Weights of a small mixture-of-experts language model, trained from scratch on English Wikipedia.
Size: width 768, vocabulary 8192.
Training: a variant of SOAP for the experts, 557M tokens, 8492 steps.
Below are experts of layer 3 (counted from 0) of a mixture-of-experts language model. Rows are named router (the router's row for the expert), up (a neuron's input weights, with its number), down (a neuron's output weights, with its number) and show model dimensions 512-639. Each number is 128 + 24 x the weight over its row's rms, rounded and kept within 0 to 255.
Before each expert's rows: "comes before" lists some tokens at least twice as common just after its tokens as in all text. This comes from a sample of Wikipedia text that the model never trained on. Tokens count by the router's weight.

# expert 30
comes before: "=", "|", "-", "The", "\n", "In"
router [164 130 106  60 117 123 147 128 152 164 142 110 153 117 116 118  73 135 105 162 159 147 124  95 159 100 103 135  91 145 125 109 122 128  93  90 159 153 138 120 144 119 120 130 102 140 185 137 154 130 123 115 143 155 124 106 134 139 101 111 121 130 117 128 166 109 136 137 142  64  97  81 149 143 130 118 109 157 105 121 123 140 125  96 134 127 119 114 111 180 148 151 163 140 133 133  89 160 165 139 153 138 131 162 116 105 138 129 128 108 169 114 105 111  90 116 145 108 127 134 187 165 133 132 116 128 135 139]
up0 [132 116 107  91  65 145 138 122 135 102 144 134 107  85 148 132  98 130 112 143 141  86 103 171 132 143 120 155 146 125 142 125 129 101 102 114 139 171 168 123 163 141 170 142 151 139 157 140 111 136 107 130 123  91 144 139 143 102 195  80 144 104  98 104 128  88 138 165 145  88 113 112 113 169 106 135 145 152 139 113 152 118 128 136 142 147  88 110 151 115 143 176  91 120 144 116 187  98 100 128 128 135 139 123 122 174  98 150 133 143  77 141 165 173 121 112 132 126 163 121 130 132 103  95 111  96  99 132]
down0 [130 140  97 159 123 162 113 133 110 113 123 143 134 117  93 125 142  95 103 132 124  97  80 166 112 116 154 165  87 127 128 117 107 184 161 135  67 104 178  77 127 130 147 156 148 118 134 128  82 149 138 139  98 150 155 123 124 131 136 141  99 129 116  86 100 128  93 135 103 113 128 113 144 133 159 135 133 125 148 117 125  99 117 118 141 123 124 119 162 136 148 112 136 156 141 146  89 144 131 124 175 133 150 126 160 119 105 158 155 166 128 142 149 132 118 132 158 113  57  93 123 163 111 105 112 116 103 139]
up1 [113  91 104 102 158 106 135 159 170 142 104  95 132  95  96  74 101  88  85 127 115  98  98 130 103 121 158 100 167 114 171 125 147 132 161 140 143 174 112 178 117 114 101 107 143 141  90 114  96 113 171 156 114 131  98 120 113 124 126 125 140 135 146 115 103  87 114 136  96 124 128 141 169 100 137 118 111  99 156 146 122 115 104 162 112 123 125 146 151 144 145 129 139 123 139 122  64 111 147 154 124 145  99 113 173 116 127 115 145 128 148 174 124 152 146 151 122 133 166 129 143 129 133 102 131 135 137 165]
down1 [108 123 146 118 122 112 134 103 103 170 144 139 129 151 109 139 191 121 104 162  89 129 102 137 138  77 137 133 178 133 124  91 191 110 162  57 149 134 165  93 147 144 164 121 113  74  98 147 120 124 117 145 158 167 151 172 110 121 129 112 140 146  86 154 140  97 181  96 106 122  74 132 113 144 124 166 178 133 156 167  95 122  83 164 136 159 109  99 105 137 158 134 161 110 100 154 130 116 110 147 114 121 125 132 125 102 144 129 126 144 108 120 131 107 134  91 125 135 174 120 133 158 155 117 132 117 133  97]
up2 [117 150 163 103 105 111  92 167 110 142  75  98 162  69 151  99 150 162 112 177 148 155 141 177 105 134 133 151 119 118 101 133 136 126 153 120 101  86  95 103 125 128 175 149 103 123 105 158 113 192  93 152 142 147 135 138  95 117 141 118 128 146  97 150 139 128 131 127 160 110 157 124 119 107 138 148 126 119 170 131 119 149 116 129 148 121 140 172 109  97 154 124 137 129 148 128 124 142 113 110 124 124 120 138 131 124 114 133 116 137  96  78 144 126 135 146 170 122 126 150 151 116 142 157  92 173 129 106]
down2 [142 137 164 102 121 143  91 143 153 100 139 159 146 134 146 140 141 148 109 131 103 166 109 122 181 111 180 170 137 171 169  61 154 120 147 165 156 108 100 157  73 124 159  93 137 129 149 122 108 117  90 111  97 129  90 112 113 112 162 113 108  92 129  86 129 134 137 133 125 144 158 111 101  97 107  99 143 135 138 158 157 103 102 125 118 140 125 158 141 133 166 101 106 114 157  77  90  86 113 157 142 116 144 100 122 155 119 133 113 112 131 139 131 144 137 122 103 124  98 123 141 128 159 160 137 110 119 152]
up3 [105  88 106 125 108 132 121 131 138 140 119 106  98 105 115 121 119 151 150 129 161 150 143 138 126 174 123 121 118 129 123 148 139 136 129  91 115 117 111 173 118 119 138 128  86 141 113 189 150 161 140 139 167 133 170 129  99 141 121 144 107  77 120 152  80 150 127 135 146 116 130 145 150 105 110 123  78 166 159 134 137 144  91 117 122 114 138 116 115 159 126 117  99 149 122  85 126 153 145  82 132 135 127 159  95 113 118 136 151 152 155  97 112 120  97 125 151 136 182 158  87 114 139 155 150 160 104 121]
down3 [137 141 130  95 111 117 116 117 121 140 122  98 151 146 154  91 131 152 172 179 142 127 175 173 140 120 161 147 138 112 150 101 125 130 139 142 132 131 125 132 108 160 130 133  86 126  89  72  80  87 137 137 150 135  81 134 141 135  98 140 186  82 165 117 117  96 149 122 114 148 135 149 114 103 117 106 135 140 115  91 134 173 126 162 118 144 164  83 137 130  75 115 131 112 108 126 119  99 142 142 127 120  70 144 129  71 132 127 159 145 133 152 130 148 138 165 145 130 120 160  94 129 129 136 127 100 184 137]
up4 [135 128 123 140 152 130 118 140 124 161  92 105 173 128 121 150 122 115 148 140 137 121 102 112 134 152 152 129 162 142 163 102  70  77 162 139 113  80 107 137 110 110 119  95 119 121 120 111 141 202 134 105 142 138 144 137 134 111 140 155  66 132 132 123 150 162 122 146 164 152 103 111 162 138 102 112 130 156 125 148 152  72 151  97 111 132 139 171 155 114  96  92 130  85 128  95 148 137 101  91 117  80 111 122 130 111 146 138 148 108 114 162 120 121 110 145 139 133 117 103  90 166  97 177 112 138 126 135]
down4 [134 138 122 101  95 114 116 150 150 128 120 123 124 129 103 160 116  94 138 153 134  91 126  75 120 134 114 109 131 160  93 140  77 117  62 146 155 153 123 135 139 145 115  72 156  90 156 168 114 103 108  76 150 121 123 140 165 176 143 142 112 115 131 149 101 154 146 129 119 114 142 140 168 118 128 105 120 120 152 112 125 136 121 128 157  90 124 122 103 133 117 115 138 128 113 103 132 113 133 141 144 111 102 136 118 166 143 128 118 124 170 185 109 141 142 106 160 103 114 170 141 146  83 169 166 145 140 137]
up5 [119  97  84 119 151 157 131 135 130 141 139 100 135  95 145 123 109 126 102 107 133 155 129 173 162 138 113 165 174 172 157 146 123 148 159 128 136 149 186 124 151 135 142 135 128 126 135 115 126 123 125 141 123 125 116 122 165  84 153  86 142 135 114 148 130 135 131 137 154 128  87  92 173 155 160 105 163 117 129 169 151 104 110 169  99 120 111 119 140 138 130 117 121 121 124 126 117 109 148 106 169 169 137 145 129 131 155 110 109 120 160  95 102 134 108 110 111 149 107 126 138 112 115 110  73 111 134 123]
down5 [158 119 135 108 133 128 137 141 106  95 159  87 122  92 108 114 134 126 161 102 118 103 132 190 129 154 138 142 157 107 130 147  89 126 146 127 157 129 188 172 126 132 103 164 126 158 131  87 124 133 103 133 138 112 132 135 140 144 109 119 121 126 144 162 129 148 162 111 152 116 106 179 130 166 201 152 155 117 154 110 153 148 101 124 155 141 140 139 140 113 135 115 119 121 132  94 107  89 123  85 124 131 107 123 121  99 130  89 175 115 154 123 112 169 121 107 141 157 137 145  96 174  67 138 139 141 126 140]
up6 [ 90 166 109 124 103 127 151 100 138 128 158 128 109 121 139 106 121 113 167 114 147 121 116 168 132 119  99  99 148 112 152 154 154 157 136  84 135 104 127 134 120  95 136 150 120 153 114 113 130 142  78 111 122 119 135 178 140 127 160 129 146  97 110 151 110 165  60 106 166 157  80 150 108 114 137 146 137 150 139 126 144 154 132 110  90 154 158 142 131  95 150 123 178 128 162  91 165 121  97 141 102 102 127 112 163 149 148 132 136 171 160 126 105 129 119 155 133 155 137 136 141 120 103  87  76 159 123  93]
down6 [124 145 146 123 142 168 144 143 168 143 167 127 122 124 151 150 163 144 154 127 121 133 155 101  91 112  98 100 127 126 104 166 136 168 147 102 127  98 156 161 138 162 151 137 130 110 137 107 143 118 119 119 124 154 142 154 117 109 128 139 134  98 119 132  89 141 121 113 149 135 149 130 147 160 101 120 118 126 171 108 100 118  99 161 105 134 158 108 166 137 146  85 112 170 114  76 142 109 144 122 119 128 110 141 121 122 132 143 115 106 158  82 130 169 132 108 126 113 114 146 148 154 142 120  96 125 141 163]
up7 [137  90 111  87 142 100 199 155 141  94 130  97 147 128 151 119 153 132 123 125  90 124  99 131 165 137 152 150 129 153 130 131 146 116  87 134 129 125 136 135  92 147  96 159 117  78 114  85 126 135 144 136 154 135 125 138 115 129 132  99 124 120 148 147 135 161 186 118 126 119 137 120 192 114 158 182 154 134 102 144 114 109  76 118 147 163 107 128 130 155 103 137 146 157 135 141 161 117 147 132 148 178 162 132  87 126  85 141  98 117 101 127  95 126 129 146 138  99 135 114 108 135 114 107 158 148 128  89]
down7 [147 119 125 148 140 169 129 129 126 121 149  98 108 134 148 105 137 142 129 135 155 145 111 124 136 125 112 119 136 124 168 131 150  76  91  87 150 110 111 136 132 137 123 122  73 117 120 120 124 129 146  73 135  99 119 101 116 121 148 119 118 131 102 124 154 127 112 126 168 127  90 175 126 151 135 144 112  97 145 150 126 148 105 141 149 114 112 139  87 162 148 188 112 127 205 147 116  92 158 137  89 134 159 198 137 127 106  92  83 133 118 103 143 145  91 101 117 148  74 108 119 146 105  92 129 144  90  61]

# expert 0
comes before: " of", ",", ".", " and", " in", "s"
router [ 99 120  85 129 119 165 114 112 123 123 150  99 182 115 102 115 149 129 134 121 147 112 109  84 129 127  90 167 129 179 129 138 109 123 109 136 116 101 149  91 150 123 116 102 130 125 124 171 103 126 141 179 155 146 132 132 148 141 119 161  91 164 126  64 111 136 142 150 130 142 168 137 106 131 133 108 131 140 129 105 119  91 102 117 115 112 103  72 134 138 127  97 127 105 161 133 112 140 147 103 160 167  91 115 112 157 156 117  99 143 115 162 134 100 127  98 139 125 122 101 167 159 108 155 133 120 157 108]
up0 [149 136 103  94 126 158 113 138 139 111 150 172 151 131 125  81 137 143 144  89 184 128 128 161 127 156  88 164  98 110 122 118  94 115 108 103 130 107 155 129 131 133  92 152 154 129 136 130 126 169  85 125 115 105 108 158 139 124 148 141  86 125 136 127 139 136 173 107 129  91 172 161 123 127 119  92  89 124 155 106 139 140 154 152 129 110  91 129 114 138 154 168 141  94 106 126  96 117 151 106 139 112 173 133 136  96 116 106 139 125 154 117 119  97 123 157 126  71  81 150 118 146 125 150 103 151 170 129]
down0 [124 104 108 152 121  93 110 132 127 114 155 174 109 155 154 153 111 159 144 118 121 147 147 151 109 122  95  80 128 120 108 115 122 146 151  93  76 141 100 155 141  73 148  88 172 139 123 112 117 121 143  92 113 120 107 111  63 118 128 138  90 140 104 144 161  87  94  97 121 107 172 114 119 101 144 155 146 130 121 134 126 126 131 140 148 108 141  83 139 115 173 131  90 126 138 106 136 107 104 154 112 135 126 139 160 130 141 114 158 117 124 124 135 149 128 128 153 150 133 158 116 142  82 140 158 112  93  86]
up1 [152 152 121 135 129 155  96  87 141  56 139 118 115 140 127 167 148 136 133 115 158 129 163 102 127 112 123 136 163 105 124 131 111 144 125 155 138 156 108 132 144 168 150 126 109 120 120 141 147 152 106 122 101  89 116 121  85  78 102 159 140 112 151 137 118 144 105 166 155 139 134 107 127 111 112  84 130 147 113 137 119 109 119  96 159 133 115 151 164 123 113 107 109 101 152 157 117 157 144 144 118 104 113 140 145 141 117 132  83 162 151 200 125  93 132 142 156 107 130 106 145 133 136 190 164 158 164  75]
down1 [171 111 175 132 149 143 139 131 140 154  96 143  92  91 121 146 134  95 134 154 143 134 126 106 131 157 141 118 114 165 111 134 119 132 121 134 142 107  92  82 121 139 135 119 142 113  92 120 141 146  94 105  84  92 118 156 116  70 149 124 121 125 170  81 138 121 136 122 134 137 154 142 153 133 119 108 140 121 135 149 125 152  96 114 132 142  93 155 130 143 126 100 128 110 139 120 148 173 131 129 119 141 140 160 110 135  88 162 128  69 119 145 160 117 130 153 141 141  88 129 138 134 104 126 146 101 179 123]
up2 [147 163 128 131 115 120 146 126 151  91 145 152 129 127 101  97 112 133 121 135 119 136 158  97 152 124 156 160 152 128 123 120 108 164 141 116 131 155 161 126 124 126 124 105 126  98 138 147 137 126  84  98 103 142  79 154 101 144 111  81 150 120 132 156 123 151 112  97 143 165 162 164 139 133 120 142 110 149 151 109  74 145 100 136 144 150 131 146 126 109 153 143 130  67 105 142 119 124 150 143 107 105 164 104 131 122 154  77 139 124 127 111 150 154 153 136 158 126  88 142 108 114 138 146 108 117  90  90]
down2 [123 150 112 154 110  71  85 109 117  75  91 134 137 173 110 146 116 154  82 128 107 115 103 125 122 133  75 141 111 149 130 166 126 140  81 103 121 100 143 130 121 110 162  71 170 161 132 105 151 134 124 142 131  90 121 127 102 119 116 143 153 120 130 140 136  97 111 113 147 149 145 118 147 166 158 126 103 140 127 148  77 104 143 126 148 130 144 146 114 121 144 150 177  91 111 114 150 128 129 137 116 152 132 125 134  98 144 156  97 146 135 124 133 158  94 150 116 117 129  54 124 135 139 149 126 103  78  70]
up3 [112 125 135 143 154 152 129 150 143 123 122 120 134 166  99 161 116 112 132 123 180 153 139 116 128 140 135 123 173 141  92 117 123 164 111 142 116 120 131  78 124 119 118 113 127 111 161 142 129 136  98 123 149  76 127  94  95 116 129 119 142 124 142  82 150 162 150 109 143 115 158 112 105 164 111 125 188 189 143 153 136 143 129 129  74 140 129 127 100 109 104 142 114 127 162 139 128 182 141 132 129 107 131 132 112 178 120  89 158 160 116 157 146 126 132  84 137 146 113 145  83 184 129 110 155 182 143 111]
down3 [180 163 106 168 150 126 142 141 173 140 168 156 160 150 126 193 101 119 104 122 188 133  66 144 112 115 136 134 164 103  94 128 155 128 116 114 127 119 121 102 116 111 137 146 130 100  90 112 112  89 125 110 113  78 104 122 159 146 106 117 128 167 150 125 120 153 138 125 130 162 164 110 119 155 162 136 104 103 143  98 138  78 112 161 107 121 141 143 119 110 110 125 121 100 147 118 159 141 121 144 128 164 124 116 143 114 106 112 105 103 123  96 119 164 163 119 100  91 124 125 186 163 177 149 134 121 104 126]
up4 [138 125 108 110 105 138 121 132 113 149 146 149 124  95 130 135  87 110  70 103 178 137 125 103 151 143 130 129 115 123 148 111 135 116 150 112 112 111 104 150 116 115 138 137 106 151 153 166 114  82 122 107 145 131  87 114 172 134 114 116 106 123 146 167 103  90 163 140  76 122 178 142 117 134 121 109  89  95 104 127 112 123 180 152 103 115  86 135 126 145 126 146 149 166 132 142 159 146 117 133 130 159 130 144 114 138 126 138 144 125 145 152  89  86 122 132 134 195 120 159 137 146 110 125 134 130 125 137]
down4 [156 130 126  96  92 148 125 151 124 144  99 134 112 103 117 124 164 111 120 175 170 118 136 138 104 179 143 152 130 116 173 136 146 137 147 114 130 165 122 120 136  30  90 105 166  81 135 135 137 149 169 116 146 122  79 158 165 124 133 121 138 120 148 139 145 132 122  70 136 120 136 100 149 143 107 148 142 118 132 107 106 135 154 143 135 110 104 148 129  96 143 132 113 124 113 113 177 163 124 119 149 166 135 118 174 156 105 147 113 136 123 157 136 130 128 112 129 140 141 158 102 114 123  99 132 132 111  94]
up5 [145 155 164 117 143 117 108 113 107 122 106 121 162 135 140  96  96 121  98 122 143 152 126  62 106 144 121 128 121 101 121 111 103 154 110 144 114 115 138 121 152 126 125 154  90 164 152 138 114 125 146 146 143 131 128  91 147 185 146  76  90 142  88 116  80  72 122 129 101 133 150 137 120 142 117 109 108 134 116 129 102 153 134 111 110 152 132 171 162 135 123 113 110 103 100 115 119 121 129 124 148 109  92 108 138 109 117  98 122  99 201 141 137  67 123 150 139 158 173 112 143 147 124 135 136  69 158 120]
down5 [127 150 116 118  98 120  95 141 117 141 113 130 143 109 118 105 134 138 112 131 176 111 128 128  97 153 120  93 120 183 121 163 134  84 154 102 109 100 111 126 140 119 112 117 122 164 143 130  63 103  98 161 116 134 129 131 153 148 103 137 148 156 123 144 110 128 143 127 120  98 132 123 147 118 156 167 146 107 130 140 107 164 100 114 151 150 112 158 162 149 114 128 136  91 112 105 110 139 123 126 131  67 125  98 132 151 126  98 118 122 137 132 100 101 137 129 157 128  99 119 129 168 161 135 148 106 139  92]
up6 [203 129  84 107 146 137 145 124 151  91 124 136 112 124 125 175 107  99 139 126  82 142 166 149 121 104 130 131 157 172 149 117  95  99 130 140 151 134 146 115  99 133 130 117 118 112 119 149 109 104 123 179 170 166 131 117 156 140 134 123 139 133 162 112 143 153 135 108 122 126 113 147 123 168 132 126  68 180 122 169 132  92 128 115 127 133 118 180 105 130 138 132  93  94 127 124  92 136 133 107 107 158 163 151  97 125 134 140 130 140 102 152 135  94 110 129 128 131 203 119 123 142  80 111 129 111 122 132]
down6 [137 138 109 142 101 102 147 131 149 128  60 128 125 150 102 130 132 124 179 138 147 159  83  98 126 136 150 150 126 143 162 126 157 103 106 129 128 115 155 135 153 136 143  86 156 127 138 135 103 156 195 131 113 118 115 124 151  86 111 113  83 146 157 159 146 152 118 135 100 146 116 146 141 106 147 163 177 126 156  85 112 115  76 125 107 141 148 142 147 125 124 104 160 102 151 117 133 104  93 143 126 128 110  86 165 138 100 168 117 147 114 134 156 146 147 120 134 164  93 107 135 130 128 157 124 106 144 161]
up7 [142 132 159 156 125 114 109 164 147 133 134 128 140 112 159 122 107 172 111 110 120 164 153 115 144 133 140  69 104 135 126 135 131 176 145 116 101  97  77 137 138 131  82 133 152 164 129 142 150  89  92 146 116 155 138 142 116 129 140 111  92 140 149 132 123 120 128  97 118 158 160 129  82 124 121 103  96 120 134 155 142 143 145 146  96 175 128 113 140 138 125 134 143  82 122  93 117 151 130 125 137 132 131 103 143 137 172 160  94 168 155 144 124 123 128 121 133 156 130 147 120 174 107 155 122 140 161 145]
down7 [ 95 187 157 160 124 119 113 139 145 126 145 119 111  84 135 102 106 152 135 142  86 130 142 143 135 135 125 125  94 132 111 146 148 149 125 159 125 167 167 110 145 124 153 127 143  86 161 104 133 181  98 161 135 167 107 160 102 111 146 146 146 203 155 152 150 130 119 132  80 104 134 120 140  96 110 131 123 130 135 154 137 168 113  94 126 149  74 127 131 137 120 156  99 113 122 103 129 164  96 146 140 119 149 115 195 145 154  96 110 122 143 110  96  92 142 115 114 138 122 156 100 104 134 153 149 142 172 131]

# expert 8
comes before: " of", ",", ".", "s", " and", " in"
router [103 132 132 143  97 134 135 139 150 141 115 121 149 121 101  89 129 147 169 117 188  78 138 128 130 142 142 146 100 151 144 106 133 108 108 131 140 133 141 147 143 125 162  64 137 103 165 115 161 168 131 113 118 144 132 128 131  78  90 116 129 125 135 133 140 120 120 158 133 127 158 113 157 124  95 111 154 186 135 138 128 127 143 110  97 143  99 105  96 149 153 106 112 136 129 106  90 113 139 121  77 103 140 170 161 130 189 155 111 148 118 127 151 118 114  76 146 113 127 117 133 135  89 139 130 200  91  82]
up0 [151 141 143 108 137 117 143 131 153 118 155 100  94 169  96 130 122 145 115  77 151 127 129 101 128 107 114 136 100 119 123 105  83 186  81 152 112  97 138 153  97 121 114 166 116 130 122 111 139 157 114 159 116  90 123 121  87  99 159 151 112 131  96 155 161  80 101 102 103  79 117 161 132 139 161 151 114 194 126 147 145 118  73 157 107 122 137 125 110 150 137 184 106 103 139 116 106 103 109 136 126 157 109 137 125 136 107 144 133  88 103 127 112 150  91 119 132 116 120 127  98 151 144 104  98 144  98 110]
down0 [176 164 108 106 156 138 127 102 181 113 141 123 181 100 173 122 108 192 131 122 131 110 118 148 138 167 105 124 159 103 136 101 154 169 134 165 133 122 150 139 106 121  70 109 144 139 118 149 105 122 139 125  86 137  95 117 118 181 140 123 158  94  80 123 135 116 166 114 117 147 149  78 111 146 173 103 160 137 101 134  96 129 101 106 125 120 151  62 127 123 117 118  69 145 112  86 138 107  99  73 111 123 128 118 144 106 115 133 160 156 121 183 138 121 148 132 173 116 141 102 143 129 124 162 145 137 156 130]
up1 [121  96 118 126 122 138  98 157 133 120 121 154 157 111 119 108 107 153 114 131 148 142 164 119 139 122 129 135 107 140 135 112 159 117  93 124 101 147 132 152 135 165 148 114 143 152 134 137 114 150 168 114 143 135 117 134  87 108  78 137 115 145 136 190  97 103 123 114 121  92 100 132 133 124 157 117 126 153  78 141 140 131 134 123  99 143 119 134 127 108  80 145 149 173  88 105 111 101 140 155 156 138 109 146 160 141 111 139 148 154 107 129 140 104 113 163 140 120 121 109 111 137 116 155 162 124  84 134]
down1 [117 123 126 106 102  88 141 119 129 113 122 151 137 133 129 133 107 129 124 121 123 141 100 151 144 150 151 110 126 155 111 156 154 126 136 101 173 154 121 115 115 156 147 134 113 146 112 102 122 123 169 111  90 117 175 107  94 108 137 111 121 116 106 151 110 117 148 110 145 115 125 132 112 113 127 135 124 113  73 145 118  92 166 149 141  81 104 121 133 111 106 152 131 175 139  88 120 132 144 132 176 102 127 145 136 149 148 130 129 152 118  91 155  79 167 149 156 129  97 145 137  76 122 141 171 119 138 149]
up2 [131  81 147 139 125  92 103 107 120 142  81 126 154  77  91 157 134 141 154 120 159 175 100 150 115 133 115 100 105 155 118 109  93 120 145 134 127 148 151 107 125 139 155 151 116  74 111 143 117 133 141 106 139 139 116  70 150 136 138 145 153 114 108 130 143 121 126 105 100 125 173 101 130  89 126 127 131 109 101 151 135 114 134 129 111 128 127 117 120 142 164 102 108 132  89 157 135 125 126 123 178 139  95 167 119 113 182  97  99 149 139 152 122 132 116 154 122 146 124 115 140 144  95 109 122 154 181 111]
down2 [100  96  99 155 140 145 120 145  95 184 125 121 137 139 151  97  63 112 117 104 136 144 155 144 129  97  93 133  88 148 135 151 119 148 107 108  77  82 163 131 136  96 171 139 103 115 118 110  88 153 150 155 129 117  76 120 166 106 110 142 135 112 128 101 153 118 131 159 100 152 135 107 106  84  90 147 114 112 143 144 112 122 119 109  93 112 127 104  93 148 144 114 145 108 139 118 130 137 160 151 126 123 136 119 124 120 130 157 148 119 126 124 119  89 137 168 133 105 123 109 126 151 137 130 144 163  98 144]
up3 [ 76 157 138 131 161 130 128 147 120 103 103 132 168 152 162 143 168 122 155 135 120 104 117 141 134  95 124 123 144 124  60 136 123 147 135 138 175 133 179 122 134 179 124 112 120  99 120  97  87 122 186  98 113 150 129 144 131  90 116  93 127  99 139 126 114 172 127  99 132 124 135 138 119 109  92  93 156 123  87 139 117  34 150 115 132 119 114 126 109 125 175  93 146 134 140 144 108 142  82 135 157 166  98 176 108 103 120 121 110 158 142 184 105 108 100 117 132 113 151 135 118  92 150 167 105  97 109 124]
down3 [108 109 136 123  97 119 173 112 158 142  75 135 144 127 150 123  92 137  99 138 119 149 120 112 134 137  98 110 146  89 137 120 105 109 137 110 114 151 132 138 109 132  98 121 174 148 116 149 136 154 140 167 117  67 109 119 142 127  83  89 130  83 142 136 126 107 155 118 128  86  85 168 164 110 117 139 133 138 110 164 129 107 107 151 120 153 120 151 152 102 102 115 117 150 174 151 110 126  96 185 117 162  66 117 131 171 165 163 144 125 135 126 105 160 139 137 121 117 103 111 127 148 161 117 150  94 115 174]
up4 [ 99 142 154 153 108 126 122 104 110 187 109 155 174 107 106 140 160 149 114 103 136 105  98 118 140 160 106 142 117 147 150 100 165  79 133 127 143 123 133 189 131 105 134 113 114 132 160 151 101 119  88 160 149 169 140 128 135 123 171 159 156 140 142 103 154 129 128 128 118 106 157 135 147 120 155 120 166 162  99 118 100  67 162 150 103 147 120  97 122 119  83 134 144 105 148 155 124 156 123  94 127 107 121 128 186 147 128  93 118 136 151 112 121 132 100 147 137 105 120 152 104 144 116 115 147 155 149 121]
down4 [113 175  66 133  70 133 112 127 129 105 142 137 101 148 139 124  96 122 128  98 147 158 123 140 159  89 137 117 131 139 156 113 132 165 132 161 106 148 129 157 151 109 137 126 136 128 115 155 108  92 100 142 144 153  96 136 125 119  98 131  85 147 122 149 151 145 145 114 131 148 137 120 139 154 149 119  94  83 161  97 136 147 133 140 117 114 145 196 133 139 162 177 105 109 137 134 119 138 120 135 145 105 105  99 150 195 108 127 128 135  96 126 169 139 138 180 150 144  79 138 138 180 128 105 172 130 139 101]
up5 [122 147 144 157 146 114 112  85 157 137 115 137 117 116 153 117 125 182 182 118 144 124 148 159 112 105 116 105 160 126  89 154 120 109 116 116 126 180 125  78 147 107 125 139 135 127 136 122 108 137 112 106 140  82 126  71 161 103 145 160 131 139 172 162 103 110 131 143 120 109 142 116 131 134 142 149 170 115 104 141 142  96 161 119 169 131  99 135 108 111 142 125 112 132 128 137 132  74  96 129 109 119 119 132 100 148 122 128 171 121  82 141  90 170 181 142 176 118 140 105 120 145 136 176 135 148 121 135]
down5 [102 139 147 127 103 138 146 150 141 126 117 127 148 141 164  84 144 138 156 127 162 140 181 120 136 146 158 123 109 116  98 164 115 165 134  93 108 177 149 131 103 136 111 165 120 124 134 146 121 115 174 116 176  90 139 164 129 160  97 102 157 110 106 129 112 117 109 134 151  62 142  83  94 118 150 146  68 114  95 113 123 102 140 126 126 152  69 145 145 166 130 184 133 164 108 130 115 147 111  74 111 117 151 106 110 128 101 133 157 113 152 124 112 141 127 115 111 162 142  96 142 157 173 129 141 158 148 116]
up6 [121 126  93 160 121 166 137 110 139 143 150 133 143 143 111 152  89 110 164 123 113 114 133  75 105 101 121 119 113 130  64 125  98 125  90 108 121 122 164 134 129 113 122 151 134 124 138 161 114 162 112 136 154 139  96 109  92 168 112  75 167 146 145 111 128 158  66 146 122 187 154 181 120 120 122 108 113 114 118 103 113 133 138 131 141 132 124  95 133 121 145 148 127 140 162 126  87 128 139 154 143 131 112 161 127 135 129 118 152 112 146  76  71 157 128 109 119 164 142 150 128 106 119 156  72 120 106  80]
down6 [163 144 146 133 138 123 106 139 123 126 119 140 142 135 108 149 118 164  62 154 133 110 163 136 112 138 164 112 105 134 113 108 147 106 135 112 137 115 108 107 124 135 150 141  98 129 146  77 136 135 158 162 102 179 150 112  82 154 148 141 140 131 145 107 122 127 132 134 142 142 106 155  82 146 128 115  82 135 110 136 119 202 128 147 121 136 139  89 156  94 137 147 131 148 160 105  76 108 116 139 162 131 109 109 129 153 116 129 122 146 136  91 130 116 138  56  78 136 119 123 178 103 115  92 115 145 131  87]
up7 [112 106  72 177 139 177 145 112 151 115 132 123 137 111 119 182 154 131 192 104 175 125 155 146 163 137 122  64 144 139 128 114 202 177 149 109 138 141 125 122 131  52 123 117 119 130  88 104 172 164  75 112 155 152 108  98 133 124 124 125 110 106 132 115 163 155  90 124 154 148 143 141 100 130 131  99 144 141 129 135 115 125 140 122 143  70  65 116 120 142 120 160 105 130 111  89 110  90 125 136 127 128 133 148 112 130 118 139  91 137 122 121 104  98 162 122 145 112  91 128 129 130 105 141  81 183 113 100]
down7 [174 149  99 138  93 118  83 140 111 157 114 147 132 153 145 131 143 102  94 107  86 100 165 145  92  92 121 179 141 111 157 145 129  88 126 138 113 133 122 124 158 164 135 111 120 143 153 100 139 115 107  91 165 125 125 166 153 137 123 128 118 178 146 135 118  97 133 118 123 110 153 112 139 116 179 139 137 110 116 112 101 110 140 109 119 129 124 141 116 146  99 102 128 125 115  66 131 127 115 121 129 145 130 117 124 103 118 107 123 109 176 132 122 133 160 143 106 124 122 136 148 150 132 133 153 128 106 146]